python train.py --normalize_top_k=true --head_dim=64 --lr_mult_o=0.658
Below are experts of layer 3 (counted from 0) of a mixture-of-experts language model. Rows are named router (the router's row for the expert), gate (a neuron's input weights, with its number), up (a neuron's input weights, with its number) and show model dimensions 0-191. Each number is 128 + 32 x the weight over its row's rms, rounded and kept within 0 to 255. Numbers have three digits each.
After each expert's rows: "gets" lists some tokens that make up at least twice as much of what it gets as of all text. This comes from a sample of Wikipedia text that the model never trained on. Tokens count by the router's weight.

# expert 139
router:158068157134126149132185140119155111073099079153127152116153147128115207052168137094122145093112108145156158135127096144078152137098116169118162114161104149043176113123144164120152187129083131088141129148156121167153109080084087167125100119183111152176156125169122128148117169178128102129158142107140148137114089172116118142187152181137141191137160190156049137136118136110085163075180092173169116122111138139212141143142066109118072185120128170097116138149126154093052131148128055144130117124134132121174195106169150100112089137126101164136101123114132122104111176151160094091
gate0:153117178098122107201126133133147158116136136139133120146136147088119185070105110101094123149167145092128092142148096120114187206135082091109097178045136103085082145157131121155086153132132148136118156127164138118169095156109125119122104178146128163125151130136135155147091138066113183128140131130147142164104145118107167188094134143071099120083150138131124103146144124165145119124115152059124163124197132077121125167145080087195183119144151144208076135145157223110082160137088066091132197166152100152170147129209145105149147163136141073145129120130144146112091125167141051109
up0:124136196108124168142119138103113117105098116145148140088158109122134132098147130141187187189098148133100131194146179122146168156098079162136159152137117087120148144117090121108110133070151154109144107133116128092164107121165167079130162238095123143110119123069117177095150160114114128119069194152149135110071117099094150077132130152109124108156134066173184161199098141105206035120115119133113145176100132168168136090124067061148122100183123130157104196090136125108077147135098154128113151080112115143074146118180147091155152131102127074147107074136168123132117120118133075135
gets: ":", " are", " but", ".", " they", " al"

# expert 58
router:140124126130211126134154198134175109111112116173128127116110159119106181129060143166144132128086100081133111108142116148112140122095052140182142085173125165133152113104112219150092197152102100141085142133112136168171115115171055133129132107172131109113141131147150110075066121046107159106147070069163090138182163117080144126179136111123138140133145155109122075116137131123124101110148113120147112127089133135089164153119121161100084144167153169126098140099181159123060191141171154127171152158084118074195140098134113153041107091161137079129142155124114105149170192143120130107
gate0:124139116085081093189112083112117116157102150170069112116109149107107130137099114151155095080151128092140141165154082056128102127092124063156121105092160045152108174122161139187096172109109135108126131115145136094081128066126169147146056147172116156062113116146087085128129113155159071072108095137135140109080086186095064109114130100091120131113134167102072064095201090088083111118162143029127149100114141155138137192112131124111116151142105155156121089138148073068150119153122096176121097150179153135145113141117160130091113151131145103196148125135119171131115090121170127143
up0:117143147078094125142162096108151132146160154171112077142174147154187084147110133161186168128138125062082151146194157025081163096071178095135138134124125083136076106104141105144131133099137174152157087144108151076085123085117168192112127132149138088163151114123101133084158117137125103122132145130150140149108110129118089106138088143126099158152131154053109108142156086112094088059188119072122134099157045105130168140106101105108148176105165089176162133080060134112090118151139077203145108137140093104135084126110134116130116112121095088145132156093138166092109185143121188079
gets: " the", "s", "1", " |", "-", " The"

# expert 131
router:141143146119133098111116188153091090152093148157128118111162146144104106038136070110151107103113141097231150082172156102152104129167076099106154118215098184135170116113127174138122151150108064150134128116117134172165081165164115171153108084111134152164198120135148141120080177102161168104188153078111124154136126129106219158163136092139138134104131140148091102149135145128095137149127175103177124109108098106168223141097134106144125167129120190141104131114155138153088146133141107111127145111165143099154074064121168134033103152128091147171144152181145122158158106152114158126
gate0:144107126128119044207127084166121173109121124069054184057156116116115136074124146105099124165178075155155126130174135150119164124102091112093145116069149111138191170137116173093134124101155099145121174128154124135134119157171146112123149090173057120109134147121118136127115134112104128118116128131138134109106131142117140142107159153094156126083133140152140073167135088126158148183095177100120137102081117115165045173175145066185115130135093144141056099119128097156148155106161067100046157133149080133087111123184145156166113211172114174130162148165097143123157086151119083165
up0:145173090129094181115072143112136089159137143148152107123115094133094106191144119127145101140103152142155166103129093146143146073120166151079055177175025164128114128101171112181127089163097105095066089148074128121117155073110148155114106151109137166100119122102151101150109157107143122199102101151094059129165113103167133142139101111158081115174105068101101134103117171129081097138140055093121099156139164135126184065122137166079160167119149130173190146102149109145136134077126115149185122163128194129144185133101149172127168101141132094179101132096184135120100127174082124098
gets: ".", " of", " or", " in", " for", " on"

# expert 137
router:170146147087076184147187146150119123108141160058126127101111122059117166146065114082140142116125052081133177135100063186098150146075112083163110130155120126082158084097115101125146187179114082108093172131143157115147075182145127129133120137144155150113079068111162104121130138113157123138074102106148044088115095149068189140116096109114135118122119123123135100128145087114123096089128141142171139118137158097179118160101061161138097185142157165140099124145175143135063216143205105105111161159140152144142135108141136136062103112132156158153186182124136122150174135143131125120
gate0:094122170108090092144122101150093117159106189128123194134108128086166134115051107074179111095097116131148143123120115108110138172136093087140136084115135123153110161158121124149123122070054082129069192107166192168135166139156115123138142142137093123116083142135187079141090169149183137135132066111114118131125128117093168139119107136107138132064115145089080140080160165134135120137131173110098164095216133206125048147148162151120133163183153121118112110122181108117142117114113112146121182124103143098164133170159148159170135156191179117166078139162091132167171095144201184166
up0:135130147097100131099169063131102158141087155090141152138128129117178135147013087055206111099110163167127126114176127134116132168152094090137086124134130093128144097130102114133135132096041074158114154102143199158118153120159136111129179129124155097130090125139129065158097168126184101134120137117116169154080095137090137126146082224134146138103067092084125112099135143116149107156071172128099136103178101123167060098137100125125119179143166109068123096099107150124098105135073117131102183114109088146188107141175082066138161123145117128139120130177095137169174131109118183127
gets: "s", "e", "a", "o", "es", "al"

# expert 120
router:176089145117103177157175117138122126061085110137128109084080169130122151065184094105135126104181091108200079152097073146113108188116185083160107095187079136144174090131128120163110161172120077148102094191155093118178126132195090095178109128152104150149120101172113158138131216163149112089148123112201165148162111096131069111156145133133141129102115204152130107145120061076060126134179105147158114107134138092168153160133113129109110144100164135098117104110121165136106140122154152118119142124160154073123131139212137099118154174176116117102116125167130093123097129120118080128
gate0:096147067012136121134173118115171144160148144107132194109100153121140089103101096116137154108086172068118146133121103123140122176084112073103154058167073126141040164154161138122153146152116112112140108099149139113127131112168198103187101081116138154107113103102141173164122159194167115148133173151148103142120131102067072101099145146140116129055125163170153073093100140110110129135137133124152104102168073091155112088114119107125081155090151174098090109120094131125158128135125150158052060107172140187114103028158145114123148175127124106123113147150158090121122138118147152104
up0:106130076045095134122194088119140154161107146107159154132126151147128151096134110151162142152069173127137124105113120176156098153136103141154119105187060123126094103171147147164139124132110103146129120122143143116139168101159179097162072064047158165086141094100101161119115093190118104161128115162121107109115068108076107117106099132119085130104118119166201093047087140090106176121121119146172124125169121118160138109116121118073048151097136155062093123092125121176211136115139147168102104132160112176117108050135205130122154118134128172187161133147182139118108166119118141171
gets: ":", " by", ";", ".", " (", "ly"

# expert 154
router:085103068100097118115124164156126123072123080128117107072121089104123202116128149162115145084173078116228141075109133114143121114119143154125090130171103149117141145170083177192152152107144100137124118107152173114191059126155095139113149151116142169119180153128110058125111143106065114128187085097131081152129168122150160164100143149149123087134206098155124130132096147098122122133174106069128131087155119139141200097174091105093143116134112149126100171169121135125144116120153123154156168136157093101099118088130170215109143116160143114096139179090152110043175129155204118150
gate1:108140116103167132178139146122111129126196119082111097128126147109094103137095112160112134089127067175092160079172079137170133093100153150141136156136131104123162162174122129079076136107122152150116085106154110111108078106077095155154131145053113184097154171103115136120117105149195119079166077132144078120153129185185061138176104145103127179134177140171178141163160077179116111145157083103116112124118105107101092118163093203124176097125112118135100132214112083089145130114119166105128157117119093080043118170106138187124151208124170149155120141065152137138121147149149103146
up1:085074091146144084102150151138097056135125067136139170124154161119101157128125089099143167113149109171100180169122182136148131144061123181147120140098144099165143142154105155053098132139103132103110056099113112144164138133112131186119152115088134113112083107170047109063105113090143087157160099105183144156122141146138127132158093103098136161113200079131100147062118187146082113133113116154164125067090125089066178163117117162098165114146135123133080143144114152112157150157126136083148174143205119086118110157090146119120058142126157111182162133097101121138123223116111082150
gets: ".", " at", " for", " after", " but", " as"

# expert 133
router:114094115125185179125178118161160156122120127108135153139106130116115147091107114158092160145164070094151083114151080127113165145118125075125110122125097139166183140138118144149137185151125136145124130139150070168202109168120080163164142114218094116146176156181100125162095191159192142136174057144181107130156080152130175090175177138139147173055118168105069107153143090100111141131139068137126135098092157079174130162161143175171117193116143111098127107154143142109076135152113071098181157111104153098201142094140114157099112172189113156133108161128131113098150148120151168099
gate0:154130167086095168130087117183140163186159165105119186174119095108111153145121100152165159125173123102105070132138133083180162177125175112126082073156137137119123152113122131134173164150118038113092141096118082189135107160195113103081121149102179095068109090171127131179033184127195073116150162171148217150079098133092115111182132139114160117139116120141121108120139098104114151141103196083131143111125133071150122130122096104134097130116115079122142077112139101124096139114122065098118141083093100139152170112128150113100139102107145146182147192115077147121094105136148130090
up0:128113082124145103166129153139124099135147091122151082079113152133184042171093145104074146116129127117164197095145126197160141121063100198109184142146096156100147118183121115117059101020119207129178131140091153101140124110100147160120141079103098131134162142090124095080130049155135155110121076117159146146091113163110101115081127088116080126152134126169123165152109105147098171131156156150159180146173108163092098134078077103133141097143123077152144145130119130139138104110086126163160130139147115181125102133162114148117155142081140169123124060102131160129143154194126046152
gets: ":", "=", " =", " |", "  ", " •"

# expert 66
router:160130112111120155141180114169174093109137144090100146093093106114124255067096138108114149126124056067162111104153121084132100115127113128167112111096110154099068096145095107138065130165102082141116124124201132095144115136159123111109101146147117157109107102175142144123120162125141164075126103144154090168099158103108164169081131126093090113162101126143157057095163141138140129102139114112166157114138132114192143173143094181126142192147116189070122143114162136134172210135143060102117189144101123156122098123167126133142141107155185133081225156144126108107122182098134121135
gate1:066104095060130134117140142138172098188153148164138131106131154184095111126082134185109166122118090122122140124176109111052159167105195132164093157110085108120080112144180145166143096116155132112144131163120130115143196125110111108133135137166118126113155066150112129160144108071127127180153114119150198163167126098134171174149155156148189137128129158135103140123119090191109058094162097068103169134095101166059152150159104052125124105135145187162146103103129088109149158117162138054113087128127105148153129119157187090132100132143196088187223147146128112145146168110118113135
up1:158143142163084109155111142194089149110081124101127122126126131125160141106138122077136172085140176086106157162083167151163109127107086153029146071130134123138112155101115131131155137133114180173104151167170118100101114125115165163121124102065132103126151146110152155145094131193118099109115077138115083121113149177084078126151196102148053166088187152097125125125161135138144141136137175173138056088088125078138101112118197120102095121074051087105166142187145114101077071116130111158122224099102157118101116113105136135089137131123087163083078096157129152119085113132183114131
gets: "ing", "ly", "er", "on", "a", "al"

# expert 109
router:167098153144136141144180130161169087146124146132095132129191117096162155114110155175124128138119137064160117082134133162115159105101134138179099121156187148148129116082133183132065168191107095127104173105129143149185152106174075171103099131130094114141169142168112142108038128099100204090144135089127110149175121152122146150194138078153183140112073129119079082133142110138104086116184132147196106093084176085120100144135135131122115108148175166144171138139156139135085168101149163110153163200152161093193162102111121157065112139129133129112142134179127175130173186130111203140
gate0:133071156099146111129167141178163142152153188094109198070189136062080192094083118140169113115119091132138123078170120122085105119180141168129130109088177118148117158124133162172137130092055114090119164142158130111114048189128188181148145122088098070112190166139147113134088167139122134106176112141146149120113118108123172095090134132071187143122130145102106121091170096103102157139138192145171109111084081143098085091182088135154091135112110156133126140138163152064132155153174135127064172144154096107141133125106104156157076131156170159116160080185103126106135108111117123167
up0:112198107156103130158096095085106075122108058180102075159012160142137044135133089092123199135117161147090142154059113141129100111124124092119180169175091162129167149146105110086151136140149129175126085105118138141133169066086086065125122146168123203113058081098114141168129142144138111141085096101107141117087132152103051139142142150130089119135125159163139166130091144127131099114103101077124113102172179144162173148092132138108133073109129117091116118113110142167131111161073144139166158127148143110092133146128143147133131132114068140144097148059146113136099145212139103109
gets: " The", "\n", " the", "2", "6", "0"

# expert 13
router:064123097074152140130150141122191146174108146150099126122124119175162148146147134131184118180081112110171146130117103135089127141053083151151116145114096153106136138133154118129122100160140118150105161094149154148119130125133067099140079114219163130118071109103114145108123134144044098138120062150140071063173091139080198145083146060181107175166132140155152109094176096139125041112098141132118134095111165143143168150157098117165158120201086178164188152124078090096127162118129085149181106145159131142139100167114135158089124155143165116136127154096146174105077125174135156081
gate1:147160191144120129141155114127122021145123126189062125150111116140160191126163132094174145116154117114142149145110128128084150103177093119181146110089098133157149139125129127123093092099145093129095128115095107133117117124131090099185105167165076153141092122150168166128176131155111144090156146121118124156149149094133129160144140119134170147159109101085123125070173086115038075075140113082107172063104154128146164135130097135168156148205041090098202082119129106099125114167126118109178081121134167127208099170128136133129131129177145105115065226137081116108120120134103119101
up1:171098077115148103115098115159161153114159103092179157125168135137131078096120167148126138103136130112147144108155156167129113120116180121128102126201136141074123133134098107110151175185154157126157135134122130110187141149109154128035185126124180144083156121122102122095072106134145150133062116151087085128129118161107136111078115118158158096127125174124164148193072166162146154182078082170128081180112149085136077127129091154083098114030152171148045167159168137134170137121132135156140136152104083138069129069105139171122142116096131119117199082161150122123097212137135171133
gets: "ed", "\n", " place", " 5", " March", " April"

# expert 136
router:082129139092114146140170193153179142140162106141123103120105091124164155120117124112123131158095092102088133088149115134114097167105163154177098127167137206111140065083066173153127117104168118110095155149128203125187118089139079126132104119167144118103189099101174078101100163081097188156094076082141088135160136180126143113167102073131119136151169150136173120119157110148107078131128104104147117103107191081134161108107124184072138164103130197135146149105183144120139175113155139164138100141089119099206153082128125173046090083126156123110160161147135148130185172139104093169
gate0:121092135112123170138138102131126168198102109138084189146178124151146124139114070151118120076191163155124081159165127091117189148094145133163101139092100131090124148147139122140135108178128130109066114155222161129147107153139172132185094159119082113094170103149090115162098133103174158124142079150108135120091140148143162110134151047081141120108136114114114084093168100139063146051195186084145172138149130141162078205120176109157185145172121126105082082140160170161142143139141147065087103144127133099067138163098098109141087104160137113094107135179144113129131090114144099176
up0:108150102056183124098095168106154145099157133157107137095154128150155091109078154113163128127166122110154132099110116088091141214107123148089107150099103146115106085143072121098162112130113179138137113096116162097158120110099104166142126079135192157072185145167111069096106118117181130101110064174128090141092062150168112096101191077149104089086114128155135121109106128138098138112151175094144163142060076108107130149070151141165160175110080145102100149100106142120087100091187189154133094092150085113106088114157129151091155052115133133129123139110119080191174112087148130057
gets: "s", "1", "0", " 1", "9", "M"

# expert 143
router:154124114151118105116097136133170157117113150196113127095151133106118106132089080107135124195134112091129162126125121151150181131112121149112131113178106159068139126182191144157090165131117070154121089092097149153155130153134161158170119073125106099157120104083155091130031131110085112169197117024172146179170121138130145150123106122094114158100158161108107063137152110175149069105121074117140101100038176136084115088114112152093158124114165173127108125189126097113057157127167126169197110172117143118112125109163177175086074128143141086143141164149152119144099163109113093129
gate0:195114105148101146116083152161158090128154131153095143113128096128105220088059126087068113134108112127125117079152145106151151140208127097117121145163084135094159105139160074133086150117122076130112224121150142145142115095168102185190124089141112141146159098141109098088107132143110138108092099135145112112161131127128084109145104098112180143066119151126142138141166137134115183167113146147097165139145148075099120160128187089142112113140128154107162162101108103108129170133095155123085058108116170074090114108054137169202181191162099084089086110125138118172158161087095077068
up0:144254209136156142064090190167135114118150174100127133153081130163127182142149172107149094116106133082200054128100155154123120124117177146165103136189060114117148073114099094142177145100147144116181183187086153180145071130102048108178123133121142126193053165152153101106135119166164126144154133117135131122151093110105117130161124158101158084120098097097137180112075142120150130136115122136136127106073120137141118146116131143091129174110126134122183192150158133157132125128161137080134105125145175126157120093118148105125146170110148119098126112130084118111148132156197145073
gets: " |", " as", "B", "K", " \"", "k"

# expert 79
router:131113115091166147151175133163149158118108105130106151107132096119090241087097151104129139092114121074132164114141104138106026117097096096191075120097187095109116045137072121130083181147162132139091207118133173158083072092150101116131147082117129135157134063148147141130165153107133129101138128109141101128107136139125174121126146129091155113152128120110133104042109093166075079091140104131148154125122126135184146156164097131132134145186125134117071098059157162123129187152152128129152097144099124148136120055124154137132104134157167084089202119177089094116155122175124080150
gate1:137111123155139068087157086111073147164128123095147111121148097124050073112122138098125107119109159156106131098168077116127141122106117156131088113160129167109098139154130125098176141134099063079093132167129072126140164127104124173171125049128079150139078145160102067113137062112175138153177131081158124058092139149124094065104150138126173146150216142167127138088094088171152123150148108064104156156184095109182159179106149134126133121132211128178124147166123079093130198142124159149114123183169098127114160140115139135134096127133184086199119131132107139129096175128187122143
up1:159106137166175112121164062110096126171135144112181067140123124123069107140134138094188142153119158152117097112158141110138092114141119163132127155136129114149067105138129142096106151146127107109110155163112104149105150107088106093175106095181123104153107112095124062144159076105179080147138090068162149042115155100144123081097135107146145132174136096094124147128084095166181111090140088135079172134246081113171192151097170104084144082180185087138168102148097136095172145135082185148123094102150141084122142123134144141114174144166117059160108075129138133152149169077137168139
gets: "d", "r", "on", "t", "n", "ter"

# expert 86
router:124159119145196185135181178159165113059116118158151172066183147119075184100112117114129061124146129080072175087172137174091207106071135134212166117145080121133157083127134143158168123106145100112148157103149128134174146158170145113137070129156094138141102172087130111144118102141085184124112155090147151121170135111106135137114177097120171128119066136141095119129135096159129095111097154159155118110039107130115150128109089207128067169110163126174127143127146153121148165122089087090136133098155146063180117101124177139077133144146151135070127134161074114141151161130116117111
gate0:122157074181140134173154161199105160056142165127148106155165121075135076080153121149103061164084175125110159112183166113114118140061165123126089128104125119125069135102138184128124079171121096155147182144091111124153121110140112171092091153200063168184130113144155174098133131103162171114196158124158137124148095143092181175146085090106121110125140146100075073129134098166136111146068216104132138131155135150135130100101085127153128110077159163122154167132182143081120141121102088087135093114102152102166119080124086157166086148135152114102085117113137170097156125132127118066
up0:125176152133108098174093077119156090098155153088092136102077109136119124110144114095130076169127090128141136091176072128141168180140170167164066142061141101158125118084156115110126120150059106182129141157070162104159173114110131103144090111125170102209074115115120085115149152146070145141085121115116137114119159058108186176053110117215194137102083145174104099104129145116136150129170109126122112131120148112089118123155115129151090122123150152140145133127158140091174167098122073073111074169103148176107132151123162113102188066085165106067097197135127126136150118118104149144
gets: ",", " –", "ma", "4", "5", "ova"

# expert 55
router:111087111133193095147114128140129137078111091147113113110089162064084138075089146107168179115144121105130116110156087147097140123156141145103084091184092216121147110150169181151133158123079110163114087126139123135197099093153097144153123100156073111097133117186160182091120110088084183091113115135165111132152128171139155113189153101132158106088090255106115130126160145126116071085111160155194152105099145104130143152132117119161123147168155186105128133166178104123108151140203137137213149145189147089174130159096186138137134124109137143138127148137123166105161134148101108095
gate0:098140118069170161184144165146089153157139072075141143140127114040089107074115113081158151105121149125118133133170090119104098108148189130048093111149087181165162115151131144111107091158125083119060121165148109146173124149127062122153107078109096147089161099142131102158047186129103105092116134167151085151162143124133129130156120097127211146138124141109112156096150088149136126152104185159201105098092174127139103140135154164159065173095161086106121139126111082150125164140193104130187131172162121081153142144173171160137133156085149163112128119146131148167126099144115049123
up0:103107134073170162178171156145119160150125050073131131161136158090071104080133132071135181135121130120096131134158123132136079102153182170075114074154101198145171133155135153089101116153086139127097124173158105134156136148132056113126139064118097087053154123152130103127021171123110101088112121162148127130141131096137117144131113093146209139142137161079103138136098128138156150128087180182174081112163169101149144116154145143142066165103155086103124162118113125146131151117216110114217144138145127098169150145139146142146132158115133174094103119190124137166130121167113069116
gets: " a", " |", " with", " the", " an", " is"

# expert 110
router:136073110133189181121139146167196067072186112160121123108102106124192173108138139091125188082136072148115128139158112135133128108077137140160161140124117100074124147102128140087074160194171096124094149126113130136135122146117070097180149133123110143088074121175144104161115134140143159173107150085166095075156191119067111130125153097092094127096130141132166108102121118121070137101074144128169133115080134061105177138097118139103119128194119145135138111104188118128084167146138106078122072153099097112188143164183139115104135092083122129118232087168081121162144182145141118138
gate0:169124125167133190128150101166160112130166137069165167154120139115142114116119115160142162115098115143179145110168142066142180070099097114159107150092131081113040058097128086056144138094129088111124151120138121167121148127076080097092160123166098195085099083174149128184177085143174118135115126168138106112105127097119165131096150133161140191132157166134107124105158105115138153070144142085140116149098139128135126107110107156176117188139079136128069107097102115179105140212134058098145092138141183117092143105065151128146135105121189180146146208164166115128152164137119157111
up0:138113121141063152114126154112138139134154121096185116096118079109114127143099093197145182142083157151141149078196127091185165053129086093125098115106130097103094115071109144133100169133148194125149168110093163105149144135086082083109129160094079140091077056145128187196189073111096109120127136152093161135135124162129078185143164135093182132107162106111145143076125117107110121108138096131119158118076153169181139201138090122159162125156089102124147105072118093116117126172109131086128109110129137102125149057097180163135114113130162168185151184106133124120159101100068123076
gets: "n", "l", "m", "=", " State", "ns"

# expert 124
router:179093100123142156109158113124091136115139148133144119065152106127058180108116076139128101118095105110120095078121069125112150107089141059170111114153123144100060044224097157128134161122096095162138117083195133126152073100181146139159138130181161154106121095107146165126100174132122147064146104136145118150147083143129137132073110109118084125138061134109187114120200156138126154088171120131150165036106154105153157134127100105145152149142130185138149099155152170132149208127116080161121151133129125179159099192208158098147164124126134154097196145137133123130139147119150150133
gate0:118200138125147135161162136114190105104144158187089108108154120103095110126124102183137088120153158112115169185144114101096081117141124136125177133105122169101152105121183159102089203085153091164183091080188183118167107124130107138141126153112126052131165133155142073117100108103138110114173058055118131110171097175122147175122152183113112138127124090101113129240159109177117080098139142124094094110074124112124095162138122092128161117128131179124107110148107130046119130143175143110086114118141110124137122163110147132082120094131166134132119144127099228128130173153213119146
up0:178153123131122149130088101155078100138079074109121124152105112179181155106123179130123149108094093162139123152096089160139175173091111110149067134149108175144145133152112128127150091115125124098076121167126086112138176113133112084085111111148139150067085147065165178121112149144125144165102198194121110092137200079131090084131127106111174143181128171123107141007065099069106149167116063107144173123143143131155142112113133179116138136127139116103138063181127134169130127094118102137147157125119169116152145121167111102167107142115135161111124113087171018122093100136098181104
gets: " of", "ing", "y", "ion", "ed", "ng"

# expert 43
router:156173114134046182124142161163148155075125129147131113126144115081192116128084055100192135141125074051113168136119136150107099154039148113188120153132175148100169064150188143120115140131197097097111117102109122138120133122151111140164089159152136140088105087075096079105083154029131142158114097093141106114151075130109095135113111138106164099137116128155189126146155109092153111099095138144138093056102152086129109146143107100126110166160137163110109109106156148116056146121175145157114116111093158142190143144104073188051117122159137182160125145126124104141150156145112132087
gate0:136049124136087059104052100108121136162129123136128107141119134083072091091128079077126156106185107161153181077164142164065124167139144139198103045139061126160185138145138143142058126130117109094202166147084127138115121127156141163137105143141085111073136091111149161139105138086156099129111113155151104135123104187103167159146130147138117162171107131101104100081187094147093141085086131146117137121115094117149129172213193079170092170129176136124122116059101089140171164114157086138145181126102137143162130141115064119103106116158101158127114147100128105141129137166108144171
up0:144149140167128050152060149156143118145183086162107120133156120131094066136149212140179158137102161066154166111152106129103111130078164148123092152125079128114095131162128142112135113059135180179167147102069120177166119179119098110106165124150053125089148117163081190168137128091112144106158127194168127110182118217103120165156154133182106122160099110133099165108140079111088112135113119076118137137137146144080137180156139117186127111103095119116139134133122108123177162163104108162124131091109117117094161114143123159116170097115103037070100181103107185108158162136155150138
gets: "s", " 0", "es", "0", " 1", "S"

# expert 122
router:131111080107117112148185191164170143125110088112086125052117113094118132106096079119137173108156109110169139116167089093112078139151131147156089122193171115073129123110150117173189148119152124126141122151205189096098129184126165111105146160138136170161155139133117169129106155102051043138093151148101128115101164118147146158142121106096166134101138157123132122119137152120132145073099119089089151076107161162205097123209176159141082157164049151116109166148162128093136100116138116082141176124154160100148126050146168186166162082107201117107115155140116117113115163150154129126
gate1:182125145139094131111166090129236100111168165153116122151116129116109162170119121146174101156107076141094129127040096125117155159116138106112094133160129108107078126106140089110165138125150078118170178095130186121128102172131139167130117172152114072134100085194129143146135091131077183132080118115136150173121091117134127099150120116169104165120090141153134150124119081151066129085075126103128183117129117132171105142135125104148143106111074124160187117118132187081075138157196137141164148121144134101124101099052202097147152151153118139151112129195049156145046171074144081137
up1:089124131139093142147119154143086152154117034115113135079138102136163082123110221098101145128108104082108216080196129134114106121123134127091171114120125127138117089151114096130112107090164186080045105125177115078122140122070142126088157111156130138134135096091140122115105163057125144166130101175119071077103107167110127095092123114098117102155164085175145070089122156066156101143170143156104109115102162144146134108108129158113076106147125163166121144162111104128186128092066092138101126158045154146121176134184123132101133116144144094103136106109199105133145077080138197104
gets: ".", " that", " and", " which", " who", "\n"

# expert 27
router:190113142121160100118144112118098164074142137183107139105148138136110207116107084117142138121096099115103089089147060180079089122097139123145126080181137146120153032185092195115122204113101119124167141090186129123174096095143115114132129110246146148119099135158130094124106107158139133099134104114098119115177123140091136122095091116143108131140071138143176107100149139130134184118160123138093177119114147105145132155101176109142144158149149085106136114152188122155091166128149116098142082140133068155136153143155140148078150157118122158084212222123124173125164175144141158195
gate0:105154148146144116181121115147087110103127110135069141067164142118102126149146138165057162131159135081136158152113074074094160104122125154136132142115122126143099090157201141103026150163125084118116137111144110126107150107131125102156190104136101151111105167178141180127179118159141101130082103055069114073136100126127137110080131137155167184115081084122093139109080119100127085088153117119124170163105139191203113185107140141129107140160128090119079077171109128159108116184165117107080128132199104119150084119167167155130195085113138091101141135166170137133101170196179161150
up0:082148195126105085149116147089088112130121126167147064084128115104149140134164120112063137169148143123113107095120112063141177046143137172143153177059146131141156093139166173091110128143091079146084151121118093158128113102159103093161114091181085173091073089110139170121185139134165066143165123105135076133125201064125067146064107112157096173075141168116109161166156141087110125078084152174153127124121134108157170124114130092125169175181138140105109078141147136152124105188191125113147118095147142115210132154132118118128148127123147100105114157172182111157182149135138133121
gets: " of", "in", " for", "ion", "e", "ar"

# expert 77
router:134160136104200097152193107105191162152130113181110135102136081153151126118108097081068110088142099099133158140141125130130088152066147103173151126115162117086121156103121100150074180144154129154114130103142147102132130126092137141136115075131143178129118122145116048164084112058141126162093140059155088154190089138141145122100164115073116169081161126127102137161202173098123097144154147117115127136047145102114166145124099133132075161204160111114133141098144149095129137104152135058154121118107152122127064122123141197050129123175118116112171155215089124171150192110097107141
gate0:165085162178149183128169123165130110181068111144136109150115152098093157053067139129154090137092154113104135105154184117167157141129106154063137113065119135120066112093125103074124137143125120145090140121163123136153124179118152193112114119105124133148145121124120144143113131148138138113132101124162125106115088215172192102175104159146152174125215149131084221098128121133113093103201180122115115085088113118092164152129086119145127193176127162152099110168163156075138159179097140145065131131124090144077126095122100139093122152153136147161111138141150177154174089220127118143
up0:127189120037167114129095164146125178102167162165084144131111144116177142123164078127109133200147160173113159139156098138082165135153107119172171158153127130195148142146088125149103136101181139110103103132143125132103125174128173114135131105127126181148084122167119131102107160122138120057115116148160186142134169065096120159042146096091106135120063152126168092157152072107113150115045118155139150147181141168150124123157127097086108111089149121101133128088078126176094097099164152154149120134123165069199153149105134126231157116108114098057111144095125097124174141078139152125
gets: "'", "–", "\"", "°", "-", " in"

# expert 75
router:179178108094122170155184188128145126124133098170146131095091143087111138134110104144143133124109068166127195165109117141143101090095132140148117162137162088086194139202147161177160123079149137166116091118141175077164060142080184151151073116154124139134173119140150089148062188077135139123143118137176147090201134110086127167098145115115126196096125160147185130089146128089146107078134158144129103159159156074155140136167159098156144127179109135117123086185182125118142132174140114119136128205156154138116147122143144120172127121126183048123125092182088163094072094137124141134
gate0:077118128119141123095150113133141156053103097164112091106073145138156154123156051122132153105231086105143120179159169099101160101150123114169105105174101112120133188128173084131119146169117150123109103165152076120181078095178108145143099123154096156119180098160095140127119164108137092169132070133088101099125078134109057117121151087164133145072145082180115109138114114105148100129100120113156113104142169165120129162142207125148107160118101102102139067144155145132087113168073089111126107125135130121179117165164080145203075158194158081088120183144120147142084153111159095080
up0:053089122114126130102121084149128153083176115132195112091061104135131125142136048134162152105175090113134100162099155150111112137125143104122107121204121123143130151117128080120134132129118147073123114187122089099173081122172138086153101146183116134130154094139094139107126135107106129158110100153131082102097084115151062102167188093166136135088150100161118091159108128151127127133084116175132098119202139147162125146186143118153096194105137102074082060126187202112119131138111127113112125124158108050196110149141091154209068149180148063121098168121122097131069133101121140094
gets: " |", ";", " certain", " instead", " specific", " consist"

# expert 48
router:104093146088160079143129214102146201135121134097092134121114138098176185129095079088117112119175097139082101151137115152113083144112082085201110069158149078064149135138052162147108136102138098146132164115113163087169115176199078151110127131092159155095169094144145052064143162106141117089154127113118148106119154131083114101126189099134098157096133139123124095141175116127128086120138109129138131119032097066133135123140131152123102163187146131091097114141199144108081179129139113132078142106100094134142133087150178099121108105193155113074182125176136124135164133137105145135
gate0:125112071094089105160159171131149067104113068065111160075154141139110094099099083122158145073109156160157164141112095175110140198167092118141106075111066151118093165129164135103121103103112130143136045119142116112067146077141120160099056086136135163166136119111106163116136113110081108090142135117115203067130049156079100123093146148094224103119118166174093088088148146165093190122126107105171168072111141144119127145153132134128127137161162152129074148151152124104120120115124124143115140147187190126077103179164166151189120140169139125087120118133140125122166164108121123152
up0:120119140155115090105126154156115142108137112135170083098141125150128154166147184095084093178134191142085091068182120140072068094041109107124118158136143144189197084082108176135129108140147135198088133147131115117120086130060130108159093133134132101096120154100122138119118115168132168108125139142174126124150155170176116158172135094144148124154116097116109088113115081112160141127161157108099090094129122163178151091077115137143193070142147097128126125167109091131139098106085161174112056099130054084095111126100114097086180102072137144130124066080071129113165060140124174067
gets: " and", " be", " of", "u", "a", "."